Experts of a small language model.
Size: 8 layers, width 192, 11.8M parameters.
Training: 514M tokens, 4086 steps.
Below are experts of layer 2 (counted from 0) of a mixture-of-experts language model. Rows are named router (the router's row for the expert), up (a neuron's input weights, with its number), down (a neuron's output weights, with its number) and show model dimensions 0-191. Each number is 128 + 32 x the weight over its row's rms, rounded and kept within 0 to 255. Numbers have three digits each.
After each expert's rows: "mostly gets" lists some tokens that are sent to it at least half of the time. This comes from a sample of Wikipedia text that the model never trained on.

# expert 20
router:126132138113107150179134095134116141092166138035117114110132145127107141168146174136155157072098190124205190142082170132123141148146102118141122180091121128184139062157109179100168107165146111113120118124160166107136086177115144111135160145142187110161103114087067164122162126112145148082120150121147124125125158123122091177170131183149165095114126101091154116087160107101124167164081195156090147081150094084136081052091133173112118172129182125173168097215134140086166107128167090080137149151167155091161155118133100134075116093070138131119187101111079136136111151090114096132
up0:137111135122121131139126090126159131081142049118105119121139158161148131138114101156122166131141104149122103121125085127120071065175178117063101090156081120140131110131130179164133122125172140168093130065176129114126063131125135078136053138128080155161165119143141097135177127124076186079128154151173109168142163071143119129157075133155132131125117128110138114129026140124121149143100127115086128090211126107095122188111215164130104113119145143156128093106126110128101161110126127135116123133169194117071203172136128126076216150120145135122133137197118084167131052175097138082
down0:097127130101189118119139141143069081112104158130126126146092129136139077118156122131153115142124167126125108110126193141112104132155135101128199112126169085158093128110071128071064089212131187095132134151104089170123153207079149128168115110182160131118166138125082123093090135112172138175129124128205053122133131126086152064194106137173147138128072161186108129194171121174123125134082186137076113072156138107139136122129101207124111092127165084124155126099147123128199107146106130181145114133154154106142107126103184094126199129125135142083116068126104169149128130129104159146
mostly gets: " and", " was", " is", " as", " were", " which"

# expert 15
router:115094123150145143129166133140150167180095139063117137122168126160161138116152131175037131141120147139111090053132174077148103093188075186175111119134122154112107138117193117150149080137101138168167140118107151047142110150175135144119170186194090170079086186119105147177106155125126155137177106148114120109155100114093141181115084074103141140118162071126111102124135093098161156119099112111107140167086143211132169163143190178063122128134199121172116155188127103080156170133135136157112131101113081127168121107155120114188165113112126145130153159104159128136156122150173098115
up1:140149132163126129062145140139114136177128174009112117063105163124093145115080164108164136084122138148181142124196127129108089195132129132142166115178103130173141113124150123097125071120132103119102077147158105117077104111156135139155102166095125114142133088132152172131167128199117106121121162120154115122163201093138153127146043121116132221170138119133162119126146131092138153169099108125123147152151067094113095106067111137145109129096127175125141136141091157073147107102143119118128121164134131129149085127070127185126140167119092141216119186129224123082131183065126147127
down1:156166112131120078138139110145173034133145144115180090078154167157122176114128194079128123159107115166201127206079093152131143140143083117090115136073233146129139127136137143136103137131079137133138129083133083133170177086138156105143094132103129193134143025137158121123144152109166131202088123148138136093135122140083174166132113100151067167113152172101055063122130116108117102129128147154139154136126141120062173109058130136101123089152131163128127133146139107127073100128141154133124111106137130222138146114081113126077142165152127128144110130143116174095145163132163079130
mostly gets: " T", " his", " t", " to", "T", " not"

# expert 22
router:108141143183160122127109149048183098158060135118073119161142143116127100112153138126158084144182163093130175104106111175144134077159149145166103167129122103102160160112084103141138080084104173145175097152158144093141110136131075109116030101125143140099175121159168158189142151141090121152171130117156076104145074087120157157055115092111127132163144100145107161106142123140083114117125126164087096088147078198094133182138112143054136185123136135091147113082128117089181150132098121124071151087159093158077145097103153143176145158187127160090096148146133142067111162190130124141
up1:126120138085176018143083102127171170131192141120171034195179129138123114124104143093124113087129140150151123131122128097089134119139085129103162137157104116110140115132128175097157117128088113048100141108211128160146158164104138123129148119139140117132165129170130138122142123140142133127149098080090127106122181132165188098071118101124134131176136082131150094117079119108156080114174086116121142116140109143123179166207111191126108141118177201137126156148087186105102166155165130180094145184134111169155052111148121075121180124095139129080132131116175157061121172114141137174
down1:127151153128114151169144067178163131130124120121133134126123087114142112126115118147114130097078151157169101118135121208129163074124104127138155154094126098127036120074064153141128093156094141163143084101129163180076128132163142156189156079127123113088177134102129135099134127181118072127138116136094066142122127128173150103127135133147209190159126095072144152126122105214186089106175144129118115136108094132121180155154050127125091097151128104109108127120164091178139168169128161095140094175124124173101072062159172146080124167186072190128117138123122133175130101197118142136
mostly gets: " H", " P", " M", " K", " E", " J"

# expert 6
router:059082084136132161104105140109126142132151137094138156088082150126140194135107159152157146114092145150178141092133106163113178165087083053128088134106103167087112089153150139122102092066153147128145112159149143181076081136123061107080097105113113070131093164202108127128120147125115083112151140124176144130098137140144141099135118064068132144134038094205185151140139136123134071121131158142106134170196189144107131128138106124163115158128177137132124128166119143129167102184160147126159138078098150114148131157084133133114134092150144126120138158067066183181123080159186192097
up1:140077123123145093125097155108118122133146177128120209126167070156159118158139128123132134100080108133126122145077124115191059050118157143111140119146125131128074129145135140112113170107125087114105201103041101128090092132126130078147127177134113121139158131163103136138197079094122174137133168115141114096182119105100098123162134165142231125167167147191091097190133119176087131117099108113151129185138154111148150118120123085169139083058123146191125063170154221103097128132104138131130108128127145047114123133113045130071124105132094153094143122097149098139116131123109140096
down1:105016135133132132120128211130173151123131129130120094101129108199088130158127127159120112132141143079136135135166110070074085170118115152125156152149160147169136124098136125183112120120122118130147128126111141099120096135148149141153127156158187162178110136121129197114118141131101135109115055183124148129131152148092114066147128129135062164096206127143115101154176127156131096124091170128166102144133138214120135126129138069157084129162134218149011129125124122133044130145123126177128147131137130174111035129083128160137174142175130131095125155102105152082122104091173164127
mostly gets: " In", " re", " v", " J", " r", " are"

# expert 14
router:088150115121172106099083141124180087122119108150102147154147150088212176163130168164157074202160134136144144109119136146090121111077161184114127113128166141152176131108121070105125128040118138132177126189139158120095093125148146157145119096167102141139131109225153114157128108109112078091092120109145143106140104103150102102046165160119062128155111136215100175134153122164114153141120082142199135181143110118090157144079153191114190111120146117084114136151170142168142116185077131181137140116160121133117064079139117100162130161105127121149128123095118100142157152110129198097
up1:185155141213086196133137161082180127103121158105146136133114127133133114122192131133135134103129121143095109119093083124155166100137096042102133070107089128147143137190108133067174102162104145097104114121123140164134139132164122179086151119118129111142128132059127124126146079074116130141162187124152084139121133118117135114165147099179097087104138175127196123139198125094158087116157081126205144187204137099131132123109116083124120131121130128088112061164195129125164133129113127144106135229090113124074129143127111141168128170127066138131134135168127127098176117190062094083
down1:146154107167128101115123138128129128129128210123075100129126117143190120137124146154135119150167096118138160157151121157118116117164101098080106119121130119211132128179077068118126149103125178138127121114139135146147137126186133110093202108130149127120108065096181086161147114086197122126128127109137122067128120150124138105162088136126072062148127077126132141180137178159226130122135060125255178121089123110149146113180136124132114185149098120131067141126134113051175116129138095150124182127100108151139085148134117133124218135094089186128125089153169114126185124146119121097
mostly gets: " h", " re", " r", " sp", " ch", " under"